Weights of a small mixture-of-experts language model, trained from scratch on English Wikipedia.
Experts: 80 experts in each of 8 layers, 32 SwiGLU neurons an expert.
Training: a variant of Adam for the experts, 7129 steps.
Below are experts of layer 5 (counted from 0) of a mixture-of-experts language model. Rows are named router (the router's row for the expert), gate (a neuron's input weights, with its number), up (a neuron's input weights, with its number) and show model dimensions 0-95. Each number is 50 + 10 x the weight over its row's rms, rounded and kept within 0 to 99.
Before each expert's rows: "gets" lists some tokens that make up at least twice as much of what it gets as of all text. This comes from a sample of Wikipedia text that the model never trained on. Tokens count by the router's weight.

# expert 46
gets: " was", " to", " is", ", and", " by", " with"
router:29 22 56 30 41 59 55 55 48 36 53 40 41 60 62 67 44 64 53 46 55 55 51 55 64 56 46 67 67 42 59 40 70 55 50 45 67 43 50 63 47 50 61 74 40 42 37 37 34 53 43 50 46 51 61 41 42 47 51 54 41 49 56 54 49 48 52 62 35 40 41 65 42 51 57 67 54 48 36 34 44 48 49 41 52 45 54 56 56 50 60 59 57 55 43 38
gate1:50 44 59 42 43 65 57 47 38 49 58 49 58 70 46 50 57 48 47 36 43 42 38 62 38 59 26 61 61 39 41 47 39 49 51 47 66 46 39 37 51 42 44 47 67 57 52 36 36 68 61 40 59 31 54 66 50 40 39 30 46 41 47 59 57 41 47 62 51 55 47 60 48 51 38 69 44 46 37 42 40 43 48 36 48 56 38 51 49 61 57 58 28 72 46 49
up1:52 34 50 36 52 63 54 67 60 52 54 47 52 60 55 42 39 46 58 64 43 44 40 48 43 42 46 66 51 43 58 26 60 61 59 44 53 52 56 56 61 33 48 61 40 47 50 45 45 46 46 26 43 57 51 65 46 59 62 48 48 53 46 36 43 63 81 54 47 45 39 72 43 52 43 76 56 49 53 50 52 50 48 52 56 54 61 29 54 58 48 28 45 48 32 53
gate2:57 59 48 54 41 53 43 58 49 56 44 48 57 54 31 40 50 41 66 55 47 62 61 50 47 58 48 53 38 37 65 47 51 30 50 52 48 44 54 44 43 58 55 46 69 31 21 57 39 48 51 38 51 39 47 56 55 57 56 53 48 53 37 44 40 56 46 39 47 35 39 46 36 40 57 22 68 50 53 46 60 56 34 32 52 29 48 40 53 59 47 60 60 31 40 33
up2:42 56 54 51 64 34 43 50 43 46 55 46 60 47 54 57 44 50 52 48 50 47 37 49 48 43 47 36 47 48 42 51 43 52 56 59 48 44 43 30 63 36 52 49 41 55 53 44 66 45 62 45 38 32 45 71 53 44 49 35 42 61 60 65 36 53 38 51 56 64 56 42 33 43 41 53 56 50 56 76 43 58 81 68 58 45 33 39 59 53 40 25 57 54 58 37
gate3:39 53 51 49 44 43 40 63 45 56 58 47 39 59 59 61 58 35 50 38 64 43 45 48 53 52 35 61 43 61 54 61 27 53 44 37 49 65 41 49 44 40 54 63 40 44 70 41 48 62 41 29 55 48 55 52 50 50 43 64 57 42 60 46 55 38 49 70 57 49 58 47 24 44 37 53 56 49 45 29 57 70 43 45 54 54 55 50 78 54 61 64 41 45 41 56
up3:41 69 49 44 36 50 62 39 59 65 50 64 55 39 41 52 43 55 60 46 35 65 76 35 44 39 53 40 58 55 53 38 56 43 73 56 39 58 60 67 47 45 41 34 41 39 44 55 54 35 57 46 53 43 38 54 48 49 34 49 53 47 55 51 63 52 70 45 55 52 41 61 50 53 72 44 40 49 62 36 48 49 36 52 62 51 57 48 34 41 47 43 59 64 34 43
gate4:49 44 46 41 44 41 60 62 62 49 47 50 44 76 61 54 32 35 68 44 45 39 36 51 61 55 44 54 46 44 50 33 55 34 38 47 60 51 42 49 34 40 61 53 42 57 46 41 42 45 38 51 52 45 69 44 30 51 53 50 46 63 61 46 71 48 35 53 51 63 58 62 44 55 51 41 40 66 38 53 54 46 65 52 50 72 54 36 37 47 52 36 37 63 58 60
up4:53 44 77 56 54 58 46 46 44 41 41 48 69 47 43 44 53 24 39 56 58 54 51 50 50 46 45 39 49 40 58 57 42 59 50 55 42 60 37 51 60 61 49 37 55 46 51 67 54 57 58 59 48 36 37 45 54 38 50 38 59 39 43 47 40 48 19 49 58 57 46 58 43 36 47 61 46 54 60 56 61 56 53 46 53 65 45 51 77 46 43 71 40 32 30 49
gate5:40 46 44 51 45 51 55 64 59 54 42 51 51 53 67 47 54 54 50 56 58 56 39 56 55 41 33 30 62 56 42 38 56 44 46 72 37 49 52 51 43 81 46 58 60 46 58 31 54 60 42 41 49 57 65 64 57 50 51 78 56 42 35 49 47 51 63 49 66 72 47 47 65 48 51 38 35 53 45 55 73 57 61 45 44 62 50 57 56 54 39 57 44 55 38 45
up5:30 36 46 68 39 60 48 52 52 60 49 59 45 57 50 47 51 56 42 45 30 60 50 62 48 61 56 76 68 42 45 62 54 64 62 30 44 49 40 45 47 40 62 51 46 43 53 72 50 66 42 57 58 42 48 26 59 69 57 61 49 49 37 45 58 48 56 50 52 57 49 65 32 46 53 53 54 60 54 47 48 36 53 54 40 54 55 36 49 62 61 51 51 44 75 52

# expert 50
gets: ".", ",", " The", "-", "==", "==="
router:28 37 52 38 46 43 59 50 32 31 50 37 43 48 57 61 49 55 49 50 57 54 50 54 54 60 61 61 68 40 47 49 60 42 61 45 69 59 58 56 40 62 62 69 47 49 52 44 36 49 45 58 59 42 56 46 47 42 45 60 47 38 63 50 51 35 37 59 41 52 38 74 35 52 50 59 60 41 38 42 30 49 45 32 43 68 59 71 50 45 56 57 52 52 43 31
gate1:58 52 46 50 49 53 71 61 35 44 66 46 49 59 50 60 64 36 66 46 34 47 37 70 46 70 47 41 47 34 62 44 40 58 43 37 53 61 55 44 55 50 30 50 71 52 54 49 41 67 51 43 58 42 36 54 40 51 50 47 62 39 50 63 59 53 35 52 56 54 62 52 51 46 29 55 55 40 42 40 43 37 34 31 54 53 48 65 38 45 54 40 54 57 36 45
up1:56 58 66 47 62 48 52 55 49 62 47 47 52 42 48 43 24 37 43 62 42 50 51 56 59 45 42 44 41 40 41 43 40 54 45 58 47 52 66 68 61 50 57 66 46 48 31 67 67 53 38 35 53 59 37 45 36 65 59 38 50 51 45 50 50 55 58 38 45 40 56 71 47 40 41 57 59 41 44 56 40 44 34 46 76 42 67 31 66 44 38 48 50 53 45 52
gate2:61 56 49 32 46 58 35 61 52 58 32 51 63 61 40 37 52 53 58 43 48 48 50 48 44 40 38 50 61 43 67 60 43 21 31 48 51 52 60 49 35 52 52 30 61 52 40 57 52 56 64 40 52 52 41 38 75 53 50 58 58 54 44 48 41 54 56 56 41 30 35 53 46 47 34 30 64 56 33 40 52 63 54 44 42 50 57 47 44 36 43 66 53 47 47 49
up2:58 52 42 67 55 44 49 41 49 31 56 51 50 47 45 59 57 44 57 54 58 41 63 50 60 39 46 63 47 56 43 53 48 58 59 47 47 45 48 38 53 28 46 55 42 53 51 43 57 50 61 41 37 37 32 53 53 49 68 42 25 49 51 64 54 40 33 25 56 60 61 37 52 52 57 29 46 42 59 45 32 33 59 55 38 51 39 49 51 67 49 29 59 61 36 36
gate3:25 56 52 44 59 53 50 55 41 66 55 50 38 53 55 45 56 46 47 37 63 54 44 44 46 36 53 65 37 47 54 60 21 57 60 54 45 71 51 48 34 44 59 54 52 38 66 44 43 54 48 59 66 48 36 48 26 63 34 51 47 46 70 69 56 60 37 74 55 32 52 51 40 46 47 54 49 60 50 41 56 54 42 48 44 53 51 51 55 53 41 67 49 42 52 47
up3:55 73 57 49 46 43 41 39 67 54 44 67 61 36 37 42 41 43 50 51 42 81 55 53 58 66 48 43 52 45 54 44 53 46 47 36 28 41 51 43 55 52 49 40 36 45 58 48 50 50 51 54 68 53 49 58 64 62 52 60 53 45 56 35 50 44 52 59 59 44 46 52 29 39 58 72 61 44 59 55 61 59 43 44 61 51 61 31 53 44 64 41 66 64 48 36
gate4:38 51 41 52 45 59 41 63 49 45 54 63 46 71 63 51 31 37 64 44 36 56 42 35 61 43 47 53 68 44 62 51 35 32 41 37 63 65 53 74 47 60 47 57 59 46 45 44 40 49 51 64 56 50 71 43 56 37 31 61 36 65 45 43 55 52 50 50 56 53 52 65 43 58 43 43 33 61 45 57 51 43 59 63 51 67 46 55 33 56 43 53 45 45 59 41
up4:46 55 74 54 55 49 57 48 42 42 41 46 59 58 51 53 46 45 58 56 49 46 62 66 48 49 57 33 48 48 42 51 39 53 77 63 50 47 27 29 51 40 33 53 53 58 46 50 39 62 48 53 56 58 39 57 43 49 42 35 53 34 54 49 37 44 29 35 54 55 52 58 49 41 58 71 41 55 57 50 48 51 44 45 67 67 54 61 79 30 43 45 48 50 43 58
gate5:36 46 34 49 42 38 43 58 63 33 46 50 51 45 71 55 62 47 44 53 62 56 42 61 57 48 43 37 56 60 33 38 56 50 50 46 43 47 61 42 35 74 60 58 57 32 58 41 53 55 50 47 45 59 66 52 39 48 58 76 65 42 46 40 42 49 49 54 66 61 32 31 53 46 59 43 35 50 60 50 61 53 42 31 53 50 62 52 43 57 49 67 38 46 38 54
up5:47 38 55 71 52 63 43 41 63 66 48 53 42 45 56 51 41 65 44 42 28 51 37 63 43 56 48 60 73 44 45 45 55 62 58 40 39 51 37 61 42 52 53 57 50 59 52 71 40 54 59 62 51 40 52 31 62 60 48 51 42 52 39 59 71 51 61 48 50 72 54 61 33 47 54 65 51 37 49 48 50 36 53 61 48 56 40 39 57 51 75 52 54 60 50 45

# expert 0
gets: ".", ",", ")", ", and", "s.", " the"
router:38 37 47 41 42 53 49 51 40 33 48 50 44 48 59 53 44 58 54 28 66 56 49 56 48 58 60 57 63 46 58 41 67 39 51 39 74 48 59 60 31 54 63 65 39 50 38 34 40 47 53 49 69 45 47 42 45 58 35 41 46 43 58 58 52 39 46 58 29 38 49 69 38 59 66 50 50 45 39 41 33 44 44 41 40 58 58 61 41 52 66 60 61 49 47 42
gate1:54 54 52 43 43 56 64 67 30 48 56 48 49 48 35 48 48 55 46 46 47 48 47 71 32 75 63 52 54 44 45 37 42 47 47 37 61 51 48 54 43 45 39 60 69 49 52 44 43 61 56 38 56 40 45 70 38 49 38 24 67 38 54 69 54 37 50 65 52 65 38 65 46 52 39 74 40 43 57 54 43 59 51 37 57 55 48 58 44 55 49 47 41 49 38 55
up1:33 44 48 51 58 43 55 61 55 57 46 47 35 47 42 40 41 45 56 61 34 58 44 57 42 41 56 59 29 44 49 46 49 60 57 37 55 52 55 63 48 56 46 56 43 44 39 51 58 32 44 41 44 71 43 34 31 60 54 38 46 53 44 37 40 60 55 52 42 42 63 69 50 39 46 64 54 46 49 51 55 55 49 50 65 26 72 29 67 49 47 40 62 28 49 50
gate2:50 38 38 50 61 46 37 50 56 57 49 56 60 49 44 48 50 40 54 42 51 39 58 52 47 54 51 39 49 37 48 54 53 27 42 62 41 41 55 49 47 55 45 25 67 43 47 73 44 59 37 27 69 49 53 47 66 46 45 65 48 49 60 41 38 56 43 37 47 41 51 37 32 40 36 34 75 52 46 49 40 50 49 36 68 52 63 57 58 50 69 42 59 40 54 53
up2:53 73 51 62 42 45 47 60 64 42 50 46 71 48 51 69 53 45 58 55 55 42 55 44 57 53 36 57 56 58 40 48 52 56 43 58 50 36 51 49 54 35 57 64 49 51 45 62 60 51 58 50 40 41 35 57 68 41 46 29 34 56 61 58 46 28 32 42 62 40 61 36 40 60 59 46 49 50 63 55 46 46 64 63 43 57 41 54 57 70 64 38 70 57 44 45
gate3:35 58 50 48 33 63 62 56 68 54 59 50 53 50 51 48 60 40 40 35 56 58 42 55 46 44 36 55 43 69 64 52 31 39 65 47 47 68 53 54 24 45 52 47 54 34 54 38 50 46 50 42 81 45 42 40 39 63 50 46 59 39 54 60 53 49 51 77 55 38 52 48 44 51 39 50 36 50 56 37 56 53 39 48 58 64 51 42 46 53 36 64 46 40 44 54
up3:39 56 59 43 77 40 40 26 48 54 27 41 41 64 50 55 35 47 57 62 51 69 71 47 46 45 38 66 51 40 45 47 49 55 50 65 38 52 49 40 56 39 54 42 50 59 55 53 49 50 58 52 36 39 55 66 60 45 49 64 37 59 54 30 49 42 61 51 60 51 54 61 50 32 38 53 65 59 50 42 53 40 67 46 53 45 41 49 65 50 64 47 61 58 56 41
gate4:59 41 47 53 31 57 53 62 58 48 61 54 55 58 59 53 45 54 50 46 51 41 30 47 61 54 56 39 64 54 61 50 41 41 47 42 66 70 56 50 32 41 53 59 49 52 44 46 38 47 61 66 65 52 58 50 37 62 43 40 49 64 47 53 66 67 29 46 48 56 60 70 54 61 50 51 40 54 53 61 64 56 66 63 49 60 44 52 40 43 46 61 30 55 48 79
up4:52 53 69 45 41 46 59 43 48 54 43 52 43 59 48 40 54 32 50 67 47 41 54 55 49 54 52 52 36 45 36 60 34 40 42 62 44 50 28 40 54 55 38 36 51 53 55 62 56 77 62 54 44 41 41 41 45 38 49 46 59 40 64 52 34 34 34 43 59 62 41 49 40 38 47 44 26 51 57 49 60 38 45 45 59 73 58 57 66 42 36 42 43 40 52 57
gate5:25 43 30 39 45 44 48 40 54 35 34 45 43 40 65 53 68 46 51 47 60 57 44 54 58 38 45 43 63 59 48 39 58 51 51 54 39 47 49 28 53 75 67 57 58 35 58 37 60 55 44 37 43 53 59 41 40 37 58 77 50 40 63 50 45 43 57 60 65 61 35 56 48 45 48 53 43 40 55 44 43 56 48 43 62 57 52 67 61 52 57 47 41 44 46 46
up5:55 35 59 62 54 63 49 47 57 53 45 59 64 44 65 41 31 50 36 51 26 62 41 62 34 56 50 65 66 41 42 59 58 49 67 53 44 54 48 54 36 47 54 57 52 59 57 70 61 59 54 63 62 46 54 25 69 65 50 56 52 62 49 57 55 61 46 53 60 58 63 50 33 56 47 56 50 56 43 63 39 48 53 62 47 57 47 40 48 62 75 50 57 42 53 54

# expert 30
gets: "\n", " The", "-", " |  |", "|", ";"
router:48 39 39 27 42 44 55 53 38 34 51 60 35 43 63 48 53 55 42 51 62 57 48 53 43 40 51 62 70 45 54 46 45 54 42 44 66 55 51 45 54 60 62 70 53 49 32 62 43 47 58 59 67 53 62 63 42 56 44 49 41 46 64 54 58 35 31 53 43 58 45 70 37 43 57 67 66 46 36 44 37 38 46 34 57 61 57 65 49 56 61 57 61 61 55 38
gate1:45 49 45 54 66 51 55 63 30 38 55 53 40 44 49 28 58 41 53 38 58 36 39 55 43 73 34 54 56 35 48 54 29 45 37 47 56 52 44 40 54 60 46 58 67 58 50 52 39 61 48 52 64 29 28 60 44 52 52 31 57 49 66 67 55 41 40 46 54 54 50 61 43 43 50 50 53 49 52 42 48 57 45 34 45 61 48 65 44 49 59 65 41 62 31 53
up1:51 61 63 45 61 47 45 51 40 51 44 44 44 32 36 45 38 55 49 48 37 48 52 57 52 43 48 60 32 57 50 35 57 49 43 40 39 57 58 63 46 50 60 66 35 64 56 44 61 39 35 51 54 56 32 58 35 50 61 42 62 55 40 52 33 55 51 46 47 45 64 65 45 60 41 67 62 49 54 50 52 44 64 44 71 37 88 45 45 49 38 43 42 41 46 46
gate2:49 68 56 46 47 47 44 47 54 42 43 65 49 48 45 37 36 33 70 47 57 45 46 50 34 60 51 65 54 59 50 48 58 48 45 61 28 51 42 37 40 55 48 41 58 45 44 60 59 43 58 46 51 52 41 49 62 42 42 60 56 46 60 28 31 45 46 53 41 38 48 43 41 42 37 29 45 45 42 40 44 66 36 34 55 28 50 36 46 52 43 73 73 47 56 46
up2:58 40 46 63 61 54 48 49 59 50 52 44 48 63 43 47 56 62 47 55 54 38 40 49 54 61 37 48 54 62 45 56 44 50 61 54 50 44 36 37 44 48 45 45 53 57 61 49 56 53 40 35 29 38 49 62 48 50 61 44 22 55 51 53 51 49 43 40 58 65 75 44 58 52 49 53 59 55 66 62 36 44 53 65 51 42 27 67 49 73 46 18 52 55 38 42
gate3:40 48 27 37 35 45 50 63 47 63 62 37 43 49 43 61 61 36 59 36 50 54 55 52 50 37 49 63 41 54 51 64 24 44 57 53 47 69 59 49 50 40 43 60 63 44 59 34 36 54 46 32 59 54 55 55 36 55 51 40 50 47 57 70 72 53 54 55 54 43 58 58 39 33 46 60 35 63 52 38 51 58 33 42 49 67 40 43 56 43 40 53 57 51 55 58
up3:34 66 53 39 56 39 49 40 51 57 57 73 57 26 53 50 51 55 48 65 48 69 52 34 49 56 56 31 40 46 47 45 64 58 57 53 46 55 48 55 60 39 52 42 41 52 67 49 40 50 47 56 57 52 60 67 53 66 36 54 42 52 56 33 55 56 64 59 58 63 46 55 52 50 67 27 61 41 64 61 62 42 52 51 56 65 53 39 41 47 72 43 63 58 40 49
gate4:54 49 48 61 47 48 53 61 47 29 39 64 59 61 70 62 34 47 53 49 39 37 36 41 54 35 47 55 67 53 62 49 29 43 41 55 60 54 36 55 42 53 52 61 67 39 39 50 43 50 56 75 51 39 51 39 37 57 55 46 46 70 39 57 57 46 34 62 57 65 61 63 47 50 46 36 51 46 38 55 57 55 45 52 46 62 51 63 41 36 46 71 37 48 52 54
up4:33 47 61 37 53 48 47 48 65 56 58 44 52 32 56 40 52 38 42 67 60 45 47 48 51 45 58 39 44 45 46 52 45 38 43 55 40 52 24 34 41 52 23 48 56 49 40 61 55 59 47 61 56 66 49 40 50 32 35 54 48 40 57 43 41 37 30 59 60 68 44 53 49 47 64 57 41 55 39 48 57 51 39 40 65 58 50 63 53 68 58 53 38 47 55 72
gate5:44 52 32 35 53 48 49 40 57 35 50 49 52 47 67 58 68 52 57 49 51 63 39 44 48 45 58 42 64 67 45 34 52 60 48 48 40 42 51 51 46 82 46 61 60 31 62 50 64 48 39 55 46 53 55 48 43 48 51 70 64 41 41 63 52 58 46 63 70 55 44 52 66 44 56 45 40 35 59 39 50 56 49 46 36 67 59 60 29 51 45 59 33 49 46 49
up5:60 29 40 64 45 61 57 50 55 65 47 60 58 54 56 43 40 52 46 55 34 49 53 60 43 63 47 56 70 52 41 59 62 46 66 21 35 57 42 48 36 41 70 51 56 51 53 61 49 52 42 63 48 52 60 28 55 69 62 58 50 58 48 55 81 43 50 52 48 65 56 53 40 45 46 64 55 43 46 58 48 40 54 66 58 42 50 44 58 49 62 47 64 45 50 42

# expert 43
gets: ".", "==", " as", "===", " for", " a"
router:29 38 45 35 49 52 58 54 50 32 50 35 38 60 66 67 44 63 51 42 58 61 60 55 52 52 53 73 66 49 59 38 63 49 51 45 67 54 41 56 52 52 64 66 46 56 29 41 38 48 57 54 51 52 56 53 44 47 52 59 53 37 53 49 53 45 44 58 41 41 62 64 32 50 61 63 56 47 42 36 20 46 40 39 57 60 56 65 47 52 57 55 53 55 43 37
gate1:51 55 59 53 49 74 55 49 47 48 47 46 54 63 46 54 66 61 65 51 42 37 31 61 45 62 41 52 55 48 37 43 35 44 44 55 60 55 45 44 51 54 49 55 73 51 47 51 29 64 46 56 61 51 37 69 59 48 34 32 58 44 37 59 39 57 46 60 54 42 64 59 59 54 53 61 47 41 54 42 43 48 40 20 42 70 40 67 50 58 41 62 38 57 49 43
up1:48 55 46 40 55 69 52 47 59 66 48 45 49 48 59 56 34 44 59 59 45 61 43 62 39 38 48 53 52 58 55 25 55 61 53 62 50 61 57 58 64 47 63 61 43 26 38 60 52 50 44 49 49 59 39 57 54 61 59 43 53 42 34 55 49 64 64 46 47 36 58 64 42 45 48 63 57 51 64 49 49 38 45 36 67 42 78 41 65 45 39 30 37 47 46 47
gate2:63 53 67 49 72 53 50 61 53 34 54 47 47 41 44 45 45 68 51 41 56 43 65 44 44 36 51 54 48 40 51 46 55 32 46 62 49 49 39 44 47 48 56 28 71 44 33 62 48 59 54 49 54 57 34 35 62 30 54 51 60 55 47 38 40 54 51 55 45 30 41 48 43 41 55 50 74 50 51 35 49 63 45 44 54 39 55 39 44 48 42 77 46 33 41 42
up2:55 61 49 53 43 46 38 49 57 57 47 54 47 27 50 51 45 48 60 57 51 57 34 53 44 63 35 41 49 48 31 75 49 60 41 54 42 36 54 48 42 43 50 56 40 66 61 53 61 34 56 41 35 52 46 58 50 59 56 37 37 52 51 62 47 55 46 41 50 69 64 39 53 45 41 34 37 52 48 72 28 45 67 61 49 42 36 46 65 61 52 27 57 54 55 42
gate3:27 49 41 42 50 51 50 44 44 76 57 46 56 55 42 62 53 41 50 34 61 51 59 56 45 45 31 65 39 56 64 51 34 65 44 38 50 56 36 56 37 45 52 66 43 36 51 60 46 66 42 42 65 52 57 58 43 56 37 35 60 53 73 66 56 59 39 63 53 39 59 48 34 53 50 58 54 48 55 27 55 50 35 44 46 52 46 42 60 32 46 45 47 49 51 48
up3:45 53 65 41 48 37 55 51 75 45 38 64 56 27 61 49 45 55 48 54 41 75 45 45 59 47 52 38 48 58 48 58 55 34 60 30 26 49 64 45 52 35 49 43 42 45 56 45 56 37 69 42 47 42 50 58 51 61 65 52 35 38 48 49 66 46 72 58 62 48 38 63 43 41 48 53 49 49 46 57 55 58 53 61 58 43 59 40 44 53 64 59 60 62 40 41
gate4:48 42 32 42 62 54 40 58 56 48 50 53 56 75 64 58 24 47 55 39 34 57 37 39 63 44 48 63 64 51 60 54 40 34 48 47 66 58 39 58 50 39 61 64 57 56 40 57 47 50 42 60 55 39 73 39 45 46 49 56 34 61 55 63 71 44 48 43 55 65 58 63 46 49 50 37 49 57 44 48 48 43 56 53 39 68 42 51 30 51 45 53 36 50 52 57
up4:50 45 67 49 41 58 48 43 36 51 50 45 58 42 46 41 65 30 51 63 56 47 45 59 50 66 50 31 34 39 58 60 50 59 40 70 44 55 41 32 59 56 39 41 59 48 66 52 46 51 59 54 50 56 40 60 46 36 43 46 53 42 44 58 37 49 25 44 53 54 49 56 60 43 54 71 53 45 54 51 69 53 58 48 66 66 54 58 77 33 57 32 49 52 45 52
gate5:34 40 38 49 36 43 59 51 62 45 43 50 44 31 67 47 66 38 53 55 70 56 42 57 48 39 41 38 64 54 48 51 58 66 68 49 42 52 56 38 46 67 53 60 62 27 54 36 56 41 64 46 51 54 53 50 29 55 60 67 56 35 33 61 50 44 51 53 56 66 42 30 57 47 50 50 46 48 43 47 73 51 40 44 49 53 56 63 42 54 44 61 45 56 38 47
up5:50 37 34 64 45 67 42 41 60 52 38 49 56 46 61 58 42 67 46 44 27 61 47 58 45 51 62 65 69 62 42 63 60 46 54 63 48 51 47 64 54 47 55 41 57 49 49 74 53 41 52 49 58 49 58 26 54 60 48 59 43 46 62 49 64 41 72 49 53 65 55 46 30 58 37 45 45 52 48 61 49 40 59 52 48 57 46 48 52 56 74 53 52 60 68 59

# expert 14
gets: "\n", "\n\n", ".", "| ", "s.", ")."
router:37 28 50 44 50 51 51 50 31 39 58 53 41 36 72 45 49 53 47 62 56 52 68 42 60 54 48 54 52 47 49 41 66 43 56 50 70 74 57 52 46 48 57 71 47 57 28 42 41 38 48 53 54 49 50 42 42 49 51 56 46 46 55 49 48 30 41 59 42 45 44 69 47 55 80 62 59 40 41 43 35 42 50 54 44 52 44 59 41 57 51 61 59 64 48 31
gate1:44 56 32 47 48 50 62 57 29 46 63 46 57 57 55 50 63 51 49 45 55 49 36 53 48 64 48 44 69 44 44 47 33 31 39 56 63 55 64 39 49 52 31 55 74 56 41 42 36 61 43 43 52 28 46 46 42 51 40 36 57 38 58 60 58 34 27 63 45 51 59 51 50 46 40 64 49 37 47 51 37 51 41 52 47 61 43 71 31 51 56 51 55 42 43 58
up1:48 63 49 47 56 44 56 51 44 43 49 39 52 35 45 43 41 51 75 65 37 55 60 48 52 44 58 52 47 48 48 36 52 65 46 54 37 52 55 53 58 37 61 56 42 42 37 56 47 44 26 47 38 59 34 54 41 55 53 40 58 58 29 39 57 59 64 52 45 36 51 76 34 56 39 54 54 46 48 33 55 51 53 52 64 29 69 33 50 55 36 32 50 44 59 45
gate2:56 69 37 49 57 46 43 62 55 61 41 58 66 53 46 53 54 42 66 47 52 55 62 46 56 59 40 52 58 48 58 47 55 51 40 56 37 38 41 49 62 49 42 45 67 53 43 79 39 62 41 43 51 48 44 48 73 55 32 57 41 37 53 37 32 52 48 46 44 28 43 45 45 28 42 31 60 52 41 40 48 59 51 40 49 42 50 51 53 59 32 47 65 29 57 46
up2:55 61 36 55 63 40 48 58 65 57 66 54 60 47 47 55 43 50 59 46 42 55 34 62 41 62 65 49 55 58 41 43 55 65 53 52 53 32 44 44 53 41 56 45 46 53 69 40 54 46 51 49 40 33 38 61 51 58 52 43 40 47 57 43 45 43 37 41 54 45 69 37 54 53 62 46 49 45 57 67 42 49 53 70 47 43 36 54 54 72 54 12 57 46 62 33
gate3:25 54 28 56 49 70 48 47 52 63 60 51 44 49 48 55 61 41 44 40 60 68 49 49 54 36 41 56 32 49 56 70 32 59 70 45 47 70 58 47 47 48 55 49 42 36 52 43 60 53 37 34 66 55 53 55 41 57 50 52 48 39 70 67 47 53 44 65 54 36 55 48 48 46 43 61 47 58 45 42 66 66 45 42 50 44 46 49 51 49 51 50 55 36 26 49
up3:60 63 64 36 53 44 42 44 51 32 39 73 42 46 61 42 46 66 48 62 41 75 65 54 51 54 42 46 42 46 49 33 38 44 54 49 23 47 57 42 53 53 62 47 33 52 58 43 52 48 46 49 49 50 52 66 52 49 53 41 50 49 49 36 44 51 59 57 66 47 62 63 50 41 71 49 73 52 57 54 58 42 42 55 60 42 59 33 45 60 66 46 51 64 45 32
gate4:65 35 39 67 52 55 48 58 55 43 44 52 56 72 67 55 39 52 54 47 40 49 50 42 70 56 42 55 49 65 68 53 40 46 36 48 78 64 43 57 46 59 57 55 42 57 47 49 50 47 58 71 47 33 67 59 59 52 37 46 42 71 49 51 56 62 39 56 47 53 51 63 49 52 50 55 44 48 60 50 62 55 68 54 39 63 45 62 53 62 48 58 30 42 42 69
up4:61 53 72 35 47 44 44 39 45 42 39 33 57 49 47 43 51 36 50 53 53 51 45 55 33 48 57 50 39 37 57 60 42 36 47 62 39 48 43 26 49 52 36 44 78 57 52 63 53 68 52 46 55 49 49 46 50 43 60 31 44 47 59 51 43 44 30 46 64 65 53 46 49 31 43 55 52 59 41 49 55 62 45 49 74 81 51 57 49 45 45 46 43 42 49 51
gate5:26 43 37 36 43 45 44 46 53 24 51 49 58 35 56 52 63 44 52 51 62 54 52 59 46 49 50 44 64 54 48 44 50 51 56 65 41 52 55 48 46 77 44 76 65 40 46 38 59 59 55 44 61 35 63 57 49 54 50 64 60 42 47 49 49 50 38 50 66 58 48 27 64 56 55 62 35 42 52 48 57 58 44 47 47 62 66 58 56 53 48 61 37 54 31 58
up5:50 41 45 62 40 53 44 43 58 49 44 58 66 46 64 42 37 59 36 43 36 44 39 59 48 52 62 64 60 60 32 57 60 43 57 35 47 46 56 54 38 59 53 43 58 46 54 68 40 46 49 58 57 45 57 46 61 62 52 62 49 49 52 58 72 43 40 43 48 81 63 51 27 48 46 57 49 45 50 58 47 48 59 59 39 65 45 41 60 62 74 42 55 50 62 31